Experts of a small language model: 287M tokens.
Below are experts of layer 4 (counted from 0) of a mixture-of-experts language model. Rows are named router (the router's row for the expert), down (a neuron's output weights, with its number) and show model dimensions 200-239. Each number is 128 + 32 x the weight over its row's rms, rounded and kept within 0 to 255. Numbers have three digits each.
Before each expert's rows: "raises" lists some tokens whose logits its average output raises strongly, later layers aside. This comes from a sample of Wikipedia text that the model never trained on.

# expert 0
raises: "ing", "ed", "or", "ar", "er", "ul"
router:197106097189150099137131137088072062091137169132151040103136167170134130078096159117115089106138157158097150119161128137
down0:156160143151058191197057112157113198129065083172096125147105138136120158163144075078160121144084055135093170150121167135
down1:101115118110114159080165143126112132107087109111124126136167124092134115084146157147115149134104113050122106068104192114
down2:191097072148144125100090167150112145188120135147080075099112095125154153119092127160070148115131114145118151101126066149
down3:082131137065089147163091144186143131055171126170142107125098097092080097158105128103198092075164115143114123113140122127
down4:115155117184125127119091109077155129147119115111115122108078134112104133164069127173140119111134181201095104103132157149
down5:143150109169136172163133105124111142106094123137119097104135129125141092158110116163142169128129183092128103141133112141
down6:109123137107107160101187134205048131113128145162106128149146158086163121084093105117167185158182151127110078139142145080
down7:152098109080102133098171166141169141161083131133133167078108093117175178151135183134099122093174100094131135179087127134
down8:148089156124097079079157130106135142165072095179140139103132061164132139100105053143080128158129108136118108128146126129
down9:098123098091118101186109172150125132134154140179158119121050115142141136084166130173116113126089157150077156097164167105
down10:161081148055127159144100174146110163118089142133128130184161141080142144118192144115140115165168137060160131103084183138
down11:166144181145119114163132142135164125135099126124083110097131107130104119122157168144128106124115132173132134160133115129
down12:135113136129166140140118163128094076079105132147127106158152121140176131102070133151075155121092126162165141123131147136
down13:140171163088125131127188118153136166111177142133166139118106123095063125153150126171113168208058139105105173107140081114
down14:100126151170119131083149127158126128137097119163079074142098136122090109093167142180117114105074149102060112132124112207
down15:140106134124156127110139181119127103162142086135143147148145071109116127135112134126135167076144173114141067140094078111
down16:136149129133095203162128152157146117148069117168104183092143090142153068116092127117139173127166126097125108112161180031
down17:131128170113094121162137182159142078124171143087142175072139142125159166196105135124143157157148118112144154132171150128
down18:126079152064076118107092130139143130105105181135110144172123118067196144098110162147089127155173070137121128080112130126
down19:130066130121157098146091125108106133113091116099086157099095102114142093124042169143107111118110110160153125119082145078
down20:093105159106109150121159097122139157125127095109078192151148127126088043129125150135098122156135090119110157132123103133
down21:113198109137109096099137154147128126101219119121140177090088166117071130139122139121161124069128158141117141154118118121
down22:137173110090095193181105127075124126119157106113114144154121101037135109165145131136127186147151166072089112162181109146
down23:114169126175086163100112152088151116128170084103104091137127120120110111101134159136156183116161108142126138138177128097
down24:147104133129131151125114175102111123177110099121137103116190090104099071141118143145160165139102151144132119068111132096
down25:131057114075085064132140121135155088143117121107150148146201111078087174128091153077098128098105161142094143157150147144
down26:125078129128133131117117211126069136129088150094131173115137122098096131133102105191134202118127151159108137162137102109
down27:135141132081163156124151094136143179167141108140114143027089145126136106123155139142108144124121132103160155107097115065
down28:074115119128154145100112090106179170096112142102132164123148110084166157168156121125093109102124169151085124104156174125
down29:088202154140149125098139037134176118131125158083141067092113143175168153124104113144145124162093161124105174131118153134
down30:134182168114199124133190118115122173088092153109108178152108138116137056075085165103161050136129103151129131109047114081
down31:136152069167147153113156146118139172125148150097130130167078103120097097129145178118103134136092129121178176116156112105
down32:107139155207131113104115173060092096206069194070122181128075079097087073100095141144104190103168090146105132137147181126
down33:156168130198112130164114104166176139108113156153097157132151157139129123094105147117092145090075086159101094131117194179
down34:140174109156131097109082117138147104122117133156201130174117067129143158142149167135154122155142085085141106076120068142
down35:137100097134154175153086100084124075148130087122191091146080082112124124136127114168144147154135185145136106131141123142
down36:122143152129158132076109133164131109147059109115130155103149130080140182099146084123141112115079160166179144165160077115
down37:145145075143142133151095079116124107134086145152159088148112159145149123086102121145092084141118070147115124114114177162
down38:172077116052177158110119109140102222179145067119147122207239166184132166173138209124141167070095113152082154117141145149
down39:158099116106138083108105094115130119133140123133110125158160103097136149142079162121127038133184072063160117191075117147
down40:117135156106139107125181125132083139148134153136069103111133138130096134156091136172064107088152139129136137162125064083
down41:142183140156122175131098127132110176186110088090139198100126136160139107085137114147160123106154124166140079129084204078
down42:110160119086099117115109135198151163096119077106114157104116101144163175115140097167135104088125155100208140130141140093
down43:205151097127172143116095158072175181158123132167107127118132093152172085132106176116094127132096126162119217123090114100
down44:075075141077062157091119110132141092162084165138132149109156128135167110154099123126119157121195080047151124134139071091
down45:143181119107102145156098108113093160171141190153141161158147166149197144120095118175097080127081113127141190110106104106
down46:122119084114117167110060153154138125137133106126161101165149124152095128105122101110180087184106125160141134219171094172
down47:141106154144077177110106101102109133075093105196122105061108121148132171086091115127172158170082146140112101150172117190
down48:150108109112171086160076110061161099107125090133125136131116078079137157182143182149111139094119167134169192136162081150
down49:134150092165159115137117032139123112156068152099120129119130142129103105121131107085125115167058127083123151187164119121
down50:163165082124101107164154139163130151157149161174085128182183091107119147098131135131154111170127126103170161130136079110
down51:161174086139168131118098127108141178123127112117118215109104149110156110099143091144121153130154141154182111179122158076
down52:080077177171147137095117116068114165109115161124121113113128119109095152086090133121130097149123170185147130129255116097
down53:112156156117160206144156133122115168071123130041128166173123100087132120078177158069087125082134136151068103106158083123
down54:149108116110169152135123182125134136126134115156148126090089095114095111184155117131151142105145174101120147091115096153
down55:124032137075109169152151090184124056113142149130099126122124080118113125147158140143128139137143135188161117127112115088
down56:071096102120186136135165142090180139101133088112139186108141143173132186156157146117129135060106179172130163152113077115
down57:169067144134063166159119119123157162078111121138128102161105084102120126138068184132164123095157079115084183085115136122
down58:192118152119091206140179104072161137115124183072170144158119156120109144155218166104123117141160050098124131144118175137
down59:149183087160131157109135121181089149081088121121119150095081115077103135163117059122145134145133170053112134204138144122
down60:095070086193176142141114112130158102082103169080141191117079128152108174128093190152120157123124132117097098133100113165
down61:129148130138143157103181132126088094046069160122154144119111104161116153153153143174110156124087101122145133107135104129
down62:087166107154131102206125130087133125114073118151155143099168110223169133117125114052173133174124100148107134140183172147
down63:163174105161168079108096154127102177119068084161118175103139073121128124111182140118141145105073153191134127151110120048
down64:110193113120132157097085133135143160131148210112155142125168128155114124117137128131113149166141198110136109081156174137
down65:141123127145126107148143100129091111142077145178137104183154112135183150064084104170129147131161178113155177137135151161
down66:118088184134087144094166143152098107148075165091059132130147164169150163084115155168130160106135194157158161131117139142
down67:143168159155107141144097105121172112147113122152112141128138082159173152061109194095166138091140046144189154083144140087
down68:096151069097119145127109170135133139187068148131229106084149153053143151107135106120155127150092149182064117121103130131
down69:107162144113134150143173171104118095155154161120128202063120135112122112119098052144124175127124136110109124115093074162
down70:103109102137052167092183050144146132090082121092137136097136139194171078124155117083141154081072059114082169128132149145
down71:052072099103094135178077113144123113115133135167148096145126082105122164148169178154104125110151084115120102117156165153
down72:174147136162145097077064112137136089120096124140138173087086141101065157148061091139117096130213173156154129110153160124
down73:098147176111102137127145131120115171210129130121166141116095060091167084129142120128172114121072168086178160120127113053
down74:159085115117160114082120121136106104113160165160139169166085114153148129112078145132185124168146203182164167170170068128
down75:156123143169154127121127088101141158137129146110108089161121186078095128121098094097149145132178172158117120175143124129
down76:094084155131164121128190198163135159084121121152119156095132135132074155075053174081148122094142119154173164104155167134
down77:152131140129123165142128121071124100158067103133146191130100086087190115111115078102122129139117070159071111115134130061
down78:122065167126102159157155126099160105126165163102160076181152149095139111172133119116078132141065122071113108146150120115
down79:121123115086154138137068169179086063136146105165138173113106083067127086094125118107182124124104228171193094191152075138
down80:156073101149128162128110139157158159067105181075099081212111118069089104125111178113143109168105083138130126140115156160
down81:150142134148183099155084076173144081130168138144213116117149124176140104089143111131129072135153202090108140130139133212
down82:181125124134048124110106160138096100096135137168133084166024169187087142152111143101100125142157087121114135195064182134
down83:207143142135134147101124085133139130145083120144131174086151177154140164093134110086042097153100037088153113177061120111
down84:127168068064190190120117142145159174115102095074159115093104151100113119110140152064147145163146143089138076132113124179
down85:097131176113092161114139135108118144176076151171147126142137077114078178153134182141186156117105139097086082129154095012
down86:124141097122166086170133103135152149220129121116129119142151078126128097114145118143142104152135125103119148162129167120
down87:083103146122078111171157154124106109050069132132145135135138145169145161058108131122100136142143123145156171122155118098
down88:143170122089140193110122087114143164138085168142176146141185104074093137145179111136162116176143140067174176165162160065
down89:120140206094115150133133101118185110114137145110149129129175141095157145143166116111161103132129158107128096102205163125
down90:118123147140126173159094132159108149181119149143121166132142094132114102099188081090138168152148079084111136131106113116
down91:146116139105147135084104108151136102082130106123067150127190176181171144174123157159093120076140078086138152107123213143
down92:138087111101113138114132186124080165198105131187159156109194133116118137142079164175127141086137151191129094062107137140
down93:174092128125153166105170097160096166181064113121070045132135159119120118165110114169188090185125144064115091133116102177
down94:151129150161131130122082090110096132099153119137131095178133161096162079144119093117117082151200140120106120097149092070
down95:142162074107128115145153143093103144105135120100143071078103136128167096118104138080159088102143175118125166116139112106
down96:167112132098133122143133102084078199057111142119123128125154155190107111105101107042141131130178082183155106160091098139
down97:134062099110134146178089156123091140099073138141135146186084122098134115110145107182040071191127065082132116136096161172
down98:193146128161137154123168113122177133116108081125098089119104132073116087088179134148115127098127084121073128126132126088
down99:087158089071117098164159122107138113117163114196147127121186105119137143107153139152138132107054128173101144086128115111
down100:123147103140100099115061129121097052179080090176144128063064180153149130106160133180135100086166141137204121149196153106

# expert 6
raises: " (Gls)", "sex", "stit", " (loan)"
router:117095104109150112147112209149081124114174096141122099206158111107102102120094130128140150167159127129079166148155113163
down0:183116104114118130109100098087058151076076107078155078152133106182135109087211138186142129124056171163081105084158141153
down1:108104146172103135114162143140097128137111094083105144142153120120109162122079172143169109093187135181137155121140133144
down2:064112125121162101126119142133106128133201122144096184111143171116147082098110204089132148103129118218121136140143144110
down3:116144114119150130129125167114107117154093086144115122086124123130126117119125163147128128168109052127159130186190153181
down4:149169112142118162160103151134123114157124141127112137104155136179106193097108103092151120117099136176191163158144138073
down5:140117074146087065115082098132148104143105178089126130113175140115147128059065145120111085105122149168115136117118072148
down6:066074180121117107112129105111091155103105165120138150116084167067162117106170133078114094125142130103178130115107107079
down7:115085145098147156132149134178160143099136170190154097145087134148160078129138180059114108137180164052141127182149145117
down8:106140143140115155048135158082094093121162089126114099123113130144147146123136161097140099129104130100108123136121140113
down9:086112146074121167081128124222118118114078172109097131097149115088158142121134106117159144131132141112161170144130125077
down10:127135152168111131087140145132139133109158114092103147139085200094139130132147136161136125139120138168143080125084165081
down11:158081129153150101143084151064101122132133104131109167135117067158153167155144115128097072077086165135136150095099114040
down12:085158102123172163121114117156154112129102165144156142141151120063090165076116115072109112183142167126122151105188202062
down13:068063135124102159120161062088140098084168072130143156160111130155065091076165154134075118142146161120110172093130098183
down14:107180122112145122114113090110157114183096149088157153072132108133169091130145119129144096096094196124143157146166119092
down15:071102166129135079162074085142134149155116126155152096062071164067126179129117118136098171139167137111164138142173206154
down16:135130103184165131121136165142071101094134159144171125100129141135129115149156125176163124180155064146031154106174153152
down17:142097156123139149167145162142099123107070130163169151175130076168107113107104163145082115098108086109155125148167124076
down18:144093108119153117147122136118120145128191096182139183122105159061141049115090131166121149129128123137061145176106147154
down19:130158111151109131120177178143158134152141110154160129156165113166084129119138156134160120113136084097152129144140097146
down20:098075182109092128113107106194136201133062142173168165166105137150149124127129204108158132119143117205102179069170103112
down21:150121154061101123119102095115137139097105115090118148135133117164117123136161121148085127097114156148194119081123136125
down22:106075148129140115132067106140098166188170177203154140149072165134128107100143093117126140141147124133132145121132119116
down23:107140102095122144176100087167133129130134134135177131088147176124115117050107155139226203070118080179130147148169139114
down24:112165094067126157154143141194152090091070132172114141080067118167105171121167072150119168079155178130133117109129112159
down25:100117184116140118152168135074103118084117134135169115114089130163084134065104120111076111169103205110141131074104101134
down26:195100104113117149150097112077152167153147071145126115163136128148093118157157126155119031139145083126124133097105183149
down27:120135064110104127148131106164093135139166155166061065159141084141099135106110146105122172080145127186136149083187062099
down28:096078157155128067185139149117065133119174204096118045135122136099133122030142145129078120131144190112110096171123084154
down29:139150140102089106170144135085119104159082104128171109124118138128146110168089152128195110106125094143125124112131198110
down30:173229111120148106112132194073074101097173128153143139114161132095097071144074120145146125121131166093224155146162109116
down31:152146153113207160137092176076083107131115074190128114173152063133098120112129146133133191126109111156103154115178109165
down32:136099120160144119137105133161146151135066073138120109192127119157114187142221183148057130096133165170131136173068144171
down33:091162091150118093189116135107153165141169148185112141147118181141189071091106145121151116103099179091176105099191153104
down34:151150144141135144126136115163097074146123103120159074157132127146113162091111157126149105078134100170091110129136114120
down35:116096089154113191076122155106147126164098103122116160165137122080140108117115154099160092115083130123191115074057138161
down36:164131129143156172136171112129118126140102119165134103111154158127170155134110162124161082075153129116135158168180144143
down37:098119120100113139132119116131141125163150088115140097101128125137097128178085136162125079153187163105141132152087139164
down38:126082115109136099149144178106176068151082101111167156158130132138097141094148174156096181137146149103113146114157148164
down39:099200167047123134082136172109167122133164164113148097143133088149158080139101121170109165165130076173067138163108159081
down40:130110146126145141120142117110129130099128059117113135158166164114105082106101184089150167101153122109187071118128117095
down41:141130091140122177148093108125126150144084164107130116126055165118197058103204157105087121077121130166135181139089151110
down42:145126116143104134122151125188132134069163132129135103132147105129060151164178170111082167098119105100125132138190126172
down43:135148129164133142155092092144106120077139154092139188137155129081068146174141144073105150103119143158096174170173115089
down44:154165149123148113088072083157151161131117131130103135182172121186083120131191147099144146128180125153093126099142128102
down45:212123094087138163137154184179140150107133083159186146173153090155194114134137141120150186075168132112141174143165113154
down46:112184096143110079107107118138191130141142121119105069123144158098099118116096159141105125117126126095159124111170090103
down47:128138128165128127090187133174146138173196122114184157103101130171154131118180173066154176133103062088163055142140142111
down48:150143118136106148165133165153066106088085144138123164146052104171186136130202161181117136111068109155165095112138146136
down49:081152120172103134133137115123090073120115117155135127108112034160182131167167196168098105122119183109156103082143169121
down50:075126095107096149107140155097138148131119112118100192085129125121189115074173135172151078134091171116191131091177130123
down51:114070134110121133137132145094159112090173133130105115109084163115132122143124108092130116141117112115168129183133139094
down52:162080138146126131121105177188116208099076118078093122065118151132094169125111108135060171163161133150145142161086106152
down53:185098180115130128161168113103086125169112152145135112171144132158078095171078175114129165151131116125124216204152080113
down54:128112060116099101131087134117100031127093135119116164165117109156108052137145136132158113130110128163120073151180138127
down55:160195210152075219109113104145179131090078069144169115134192101160160073115093118157132087099176131116087141170164120094
down56:133129181040083136094110195140110178115126115145097127139078079150162109160145063081133088114121146130077196111130126170
down57:141169106135177101120140069161136178137090153131106163130109109098113118106124119152124130115110146160082134140138117048
down58:104159106108152155153118100110075117103088125139100166108108120091105126132134142139072130106111124089100130142075154092
down59:105108082180140139161120068121130120157089154138094159131137103145148163129111172104143151082092109148144044147129146112
down60:142129108119146125191176122127157164071055116193132150132094138128147104102122127139102128161196178072119120141129064144
down61:138127162116162177109110049151092172071128178185089182165106103123128119124169177099158197117128123189139101135068125109
down62:114140089100112154195118137117114141080083159145129092120121101093122146195137121126192148094128132085224119072149098121
down63:100109113200146123119148144147117076093097165102122078126143006104059090059057100103130127145121110144116146093097043144
down64:177126098099124110123163162100108167134158094152163108136124131074089166099111130145193108146232087155114190143120136172
down65:115137118128156101141108129098098109131047143172171098100130143119154114100117099095107158162164191128115079132140119139
down66:070111163136168088127133145177186155121167233169168113117142097093118106120117183161089117169145122094149120088142128116
down67:143143077114144118102119144123200124121129167184149070117176096151148155191153112106136171149093123121140132129132141094
down68:117118094099126101127078168052112117120105085152163177129162151111101102138101181086151168104234122172157100153138122178
down69:125167141157119121085109108157160167105145158147169139144087095138112144120166091088083123136147151095093199138170089118
down70:126179185135126115168148120121079115145141108108099146150102105083149131094100138114140079163143134113086099138176141121
down71:069151136142116112109155123137176174141129132110123118128121086074126085114132162140178171118145116114149156096132131088
down72:158067140110139112115159111154152118135041145112162107156142074101106125099133098134133164140084124126125137158081139147
down73:148119083116136104115105170136175161138091084163143146090121118170131156167090178150130121056144144165154074099125096151
down74:101164056153103114141104186182157093180130106118084212101102097171112126124127098108160194059079138116138091111059105143
down75:170169170108167177116122140173102119132195146098152144114136083162212139096086093073113119108073178166089132124118081080
down76:126153120138135122155115136140105077139091140117076078118116200125129144098133101143102139164104134114166147116110115064
down77:128127077100159129135128146127165157097081116120157153117150100069132138153111155164187104151162122215091137156097103142
down78:130164138122117165112107141150158169154101094103125190122118073150104157105158138144079197172180067163121139106139134159
down79:170164167170160127105096136136124139189145097103114147113112133069085129147152088143120183153146129101102101091147112085
down80:108179148159173154114142125154136105163125116155162143131116032083080074146126088152153138091165067127109184088134097130
down81:138129098100091111126115131104174156072177126156163133159110071166189193134123108159111120146155116095187091127115107174
down82:159139108134061088086147209139160117105111168193137169108156155088094200161113108164085180179134169204183108172135168149
down83:085154114128174189128121100143083119142146129111146140083124118088105145117091133160076105145120158117129171098120133103
down84:114140089106115144108180068151092171150157146149192151140047156150163097090068158109113129159128179125116110111106201164
down85:136151125120104131148126095099105129159150171117111055128129123151087103164124158099196136151134154124133165175122133062
down86:087120078205123083099105152146096088084135110121092122092124157095111090095132160097186125095122143163137131070101122111
down87:102107143063170133199128089106155129122178117066123149124065097161132118134207130100158115115067187087115146138126085149
down88:079198131101145135145162109116116127170113137126118110118149189139111172151115079079109131161105136165066185166144125152
down89:163086124104131119077094141185136136106086136155110146141132085114184070094195137177128123067113132101130184091143164133
down90:181112059087096174135121144101117109064160156106122131147118057104099119116148126123156121159227140128097180156121190075
down91:083138131151115109121169081090095181117150140108073151082060163138105174091100120129199118116146203139129182111147129090
down92:164110148084104069117179090088207122144143072188177158116070091077084197139129134149117105149081091124095157131124167148
down93:154147204148162109085166098140149182094129178121088177135105137134159113126178092145077154167045089121103113131120098064
down94:107158137129143141097109118127159130090159125179114159128143116085121068092135114096188104091075113111109088084139152146
down95:107140103116120101206144133154148032103162129174107161116140130127105169137168094072094102111127153142151075207159109155
down96:130144113143172181193094159122112116128104125118098120108066169099073081180146116145167080178081135122178167121134080117
down97:158111136111115123104148098163159112106130129106095112102142072147182092092136143168131128115099154129172156119075079136
down98:108096072175148135152118176132113172189172126112141104121128129136139110112118168080183134172128199154101092137143121164
down99:127089067147165143084143142133165099080069158116091146118082136142133158130088099127114086203023157134160054139139100117
down100:121132151116112129179062170113143148136122154126103132127099092193158080122090144121125202182158236083067165167120106152

# expert 4
raises: " ;", " dead", ");"
router:165163081097114160084080126099120094141167135171067157085078149048095129170159145099010186125145080132145151117133136069
down0:073126162092138122059123128113085109154117153140148140157072115174078099093105119127082078155154139158141106150100085149
down1:115115127119137112099132132153120111189156114137107139135125072151156110121107154132142091155163213181084087134096170116
down2:164167145176170167091105113151143142132132137124122088113154115118175064122106191159042132109101149123087135130143140153
down3:101099058094145135155124148137147114176196131131180158150142186172161138070103135106099153005122143129137105185149135123
down4:128085150087099112049130125078147183116140133221118133064075107129116117168127182189138105146124098116152126149150139107
down5:151113178190135126145137171139172115073120127088152146134115069100145084137115152127230146136176093174120150141142102112
down6:094095090175143159147135063136133130154092089115083122100116117174171101114090101134097142146130126109128123139122100118
down7:170115141123120081119148108141142134123107163145069166072072152118139149131084118132104127138109067149135169099107165117
down8:048158142149106132118084107137108093162087202128141164157150128038090135081084172144067153077125088151141124131145105093
down9:152157175078176134098095068120110106105157126106211112117104110162126146077193189158138070174146157100066157090157143144
down10:146114129140127183121108115098108133115174162131110167134118108158116170098173192173087159064151109172145111130099067127
down11:123135105121151090125111089142098149087184169129046139096125166139157116147174119077079153171138133086184105067165165170
down12:112139099110151103081108122153076167109227099162144147149132188185155150117111118116129087141112138160125087029166109109
down13:157146169127128159191154114116154111109117133157156146121156076123110067150165198140127157139097065166090114109179116119
down14:169111086161150138153103153132084099086075077163178152194134113107135110137199164125143129065128063070125168109108117154
down15:120124130149085078139139172129078089136139089132150096102158096102083138123119140127107123104152070168190117174122158159
down16:159165129145128123123091084108125143156137155176143141127199163163119125120189185137177129088125097176123133133131154145
down17:167163159221150131140134173184124149227104117133154142121106167134095103146147170097108149159147142118136200133101122114
down18:169109141089173153164141129106132136098094103097153160106104105133147102132149094097169133145148108094140167134167124164
down19:146180154202192100125147135131114118194139090091149120148113103127076086123124104117166154113145171188123096155088038096
down20:126109145103101118102125088113107121087106105123148131186119098089089077109159157173169191103174161140104111096163190129
down21:206086112105120137104128180143124080156131137097121114174142137139190143159143138122108180091079082136152137102170117097
down22:085124120142154115175123090185137097092096141089208159131146115175118128153051133115159164139129172120106105178138103117
down23:117136153113138090114157130187120098123153122161092121133144107101150086097130098058090090096152158140172132169118143142
down24:078153130122108133119089112172093130087167159151103177097078107115120176158143184141108184161134158086133155084141093109
down25:194112176105121061102159122084106111125075147120161104136079184143136145148137092071159057144140108141183123127114164062
down26:128118128125125145146145158141100147129134121141106165098132110202129174139079114142136124144164099149175083092098091099
down27:094053112139149143089162145125151088197110080151077157157102113135181149125089033139134141137133225143069115169160127159
down28:121160057140110185156141182191175148082135147143129196077134162129124183083119131127130178064106123160157104154095135126
down29:154058132088068081116128144068103157117160107128136119176141115122145173114152143190163113119122124238136114180129085119
down30:133118151197148067115112089074128117211099082134136110132077167141073161190184110147115103128163114106205130115112066153
down31:076149119119136123113164080082150188148110136115150160134136096110130095154123110116140138112110177122124183191143107084
down32:133165134127146179136153095132130124091058163113126121155072113108158091086101017101169099096139142091093146097147103124
down33:046161151160050126154163094145125098075098147136153185151102115165163154165129120163134175065099122147100160125114112131
down34:164112156121134105104116089115134158094082118126120034137156164145103078139123138130129163160190137096116161120151129165
down35:152112169082192121182131116075150162136051175127154118170114088151121146098129102125138131116134135116104160125123099059
down36:124095111107131102110104112079162132147185131098146132182102128135106171133155148115129095141106077136084120131132071106
down37:143103111172056099130113165176155104086122124128234180181094146160121072112067164108097124105123102160158105117027144127
down38:161119119137117181065114083091163130094145086111090097079156142162109149133080140096117096105148128129134126134172199184
down39:116096061095151165160139091175127084144154169100144157120108097141144160089075186172176167135157156111098080127098067095
down40:200134108135121155196109093176148093121104136094140103096130119148185154153125166063165156156117145143080084157140116072
down41:091104103126180141098105090105142122112106151187165168125203130152101192199174146088080126137109077101128139149150164141
down42:139105110154124156123156056168191142135108097120107104157140140140169142089082151149074159121141090147133095153117141201
down43:096137110158153152089086138125107097153161143141134188080174124134139123122170127101075161106106196119134111114193086130
down44:193166100081062084117150150085034089115160067164114213073159117165143194186097118112143067140178144146130191125101131170
down45:075098107135067172127160136110109095107164102141139168163113087145051092136118152092109110121088189146179170112145121135
down46:146114108179066132109172108122124132146166105109125155132143139175138104118059100167138159110189174141135097094150099146
down47:147090163147099082148136122140135124165128107115150101135172143140090108113151065177171079189140133116140132103137127126
down48:092157127106170181146157088108071120086117163106144136111171076133117073123183166142125120140095180113141102174074152170
down49:140167078094157114166152079126111128138106118169165133113106096117166138079134127065128172161092161168141112067130134128
down50:121168114118123152122156088170096175122148112128183109143121149157209126124152129098100125193112188164117135164106090132
down51:130103112102143138162141113133148093191122090097144157152102145115115135105142124034177135144101171083194192145169155124
down52:127130140148144137135184091095114157126153106132190129110125083123130104084123055123153120111117132106083204054092060123
down53:164111189092129129106134115105107142110096148093155111104090150142113118147108160160208052138184200114145146131156117102
down54:162135108128128101088057076094129139104144058166164156110189166218119131119141151104086075148140142156149103082146124175
down55:112119071146080163078148142146105098155097095134126171110122114099140077113121109125078161115150114104132079185204119137
down56:139141100131150164107133092109140071155147094098168149093093076110085104080099117137115123115081150122111146156137135087
down57:137112134117120143098119182147171129135147098110082124189124136128139107087136129095096138153117095131102150067147093201
down58:072166098157141222107143091109068104103122161177181161155151105108130125135112167112088101138132125136074139153189143125
down59:149133127099122179132108126127170170148076177116132072178148115135151155177145141112108161103126091152123144092118164154
down60:156129178163133143146126167148133177127095169142145159122112113130143133067134161132093173110078082112137148126089103110
down61:124086177155128163165185099061105138099137155115140084100176144122142095143120085105119142101153123156156115140123150117
down62:143157134089170134145099167131044112134143091134154194067137171147111115068174135132145099130104124124133100138140071166
down63:139189133117153163140062067135131148074099117120197105196156100126109096112145156108093119178147102155065107139103158180
down64:094137163154146122123125110195132110142120148136126148141118109122124074122133117162090154145094113094111130102137090187
down65:094114212096166024148151181157166087152083120118176116121109157109120173194126068156156179164126145155131192107178161146
down66:121116127114066114087106106161101142109157092103125157100175100101153123107150169163150093183059143079088172102114161117
down67:163147107116099112151135070163092149102142060128107132142127119123143159115194163097136123139146101142184098145125077190
down68:120053110136078113085169116135115130144139139123082166126144128184136108125102169135159147165089178179196129155141119133
down69:113073122079105126124114145153107110081173093130141170116075104142151162121185116154163155140121199139125180149145167146
down70:149188062169092126064142129126148106155158140128132099154144076140072123124115135209059181134137140126109134132121117121
down71:120078159181096158170199085058102096161078130162136120181153133122070152090123155137127040118152117110144159093156181110
down72:127162095129141156067169198111143068109084075153155221135091114101092063166196147162150131169135164084097106122140145096
down73:102101110101153132098126139134116159127098127145133182125131105123169167103138136173168123122128237078104122135118099077
down74:154131167153099138139116074116147125096135123138127129175168106128144104113116093165118207126169101176119142141136161141
down75:072129143118147145142101139155147152137088134128119148150059073110140111103105171178107140097173123108117142109153166068
down76:121131113112092100148101104141172120084158142159099130075131096129119074169082087186111102083140130148140080143097163110
down77:098195101086142139112113148130128140130129130150112119110137129146103109096098072140136072119103172129120109092100112135
down78:107176144114097193166133115162095162100171119145053088160098133097197144114102137170120169116134133115116170109098105088
down79:049131179143073173144099069060153118131118128149115114111112136097063108090080132179119105083093119098130158125133102123
down80:137122100182102106123143122132130136160094117163111164096155143102080088158199145162070127075164095118145159139160109121
down81:131117104140159102110124154152120176112142092163156116170164130103117061092153203094147121198145132167140118093136195155
down82:147131131138170176116093089169144163054125082106121131019182165243183180136094088106147174111202138099167146124133160128
down83:141124150190171162158151127127120124125095110146153188108156139092134124156086076152121129068078154165095146113119161074
down84:101129155168134155087130146120086104110130127208090112125155153168129154173168163081153135144166105105143097128071077102
down85:117139149064162116101156115185151090100134161119166160146145110075101113107116101093142133119157154126124152124138111111
down86:157106104060163156143161177126141142141127106073165141115123148127133063086132158113119124143122159103208118063156138170
down87:143113118155127093124123032172107148103116122104130138092138142021118115158088112106097131185115144152099180144154173130
down88:106154074093139076154144120110128148121183061164166133192150128147117120126085138129143142186062122173083079135121166188
down89:089076101177095153124110132115046145080119091174107128130147143103110104122195074090100087184170138130133156129138096185
down90:138159053131177132160166074151185099097090146199114193056126079159115146144112119104127181129088112149096174127181146109
down91:050134179097156142094123135149137114116152152104125177088116096145189082169155112135137195071040122104103116163160144092
down92:143152200093119120131141083057049146103156095111146123142135153093111115131134139141132077144188118156152136147147112143
down93:130118161121157148123190099111143161138147089104086141151079101132077162150087157136155060124158131171190166105122153102
down94:140117119096079125108120077166074107133146125171208133138099178194014098176124093124178106118104176159128145197110086078
down95:074135133127148092100129144118122174143214186148115091128136152214155140107098091150137096021105189183147110154125115181
down96:119127088124070129155134144120096184104059161099143097134120104120111121097121151161074133116186132170107142162170164146
down97:138118132090145140100107109134099144186161086159094130110157167084166102127123078033100058157145179118140144118172142126
down98:175129130147149147080164103163118125176191058113201161121143162138145160080143115111117119041124123176113155144091046134
down99:154145109155152104129103133118162105123111120092176164098122084104094129104134184115126148172128153123110107139116049178
down100:117146055134129132165074178127098115136080147158188182152110086091088110101142181098136113112118119147102139089093182049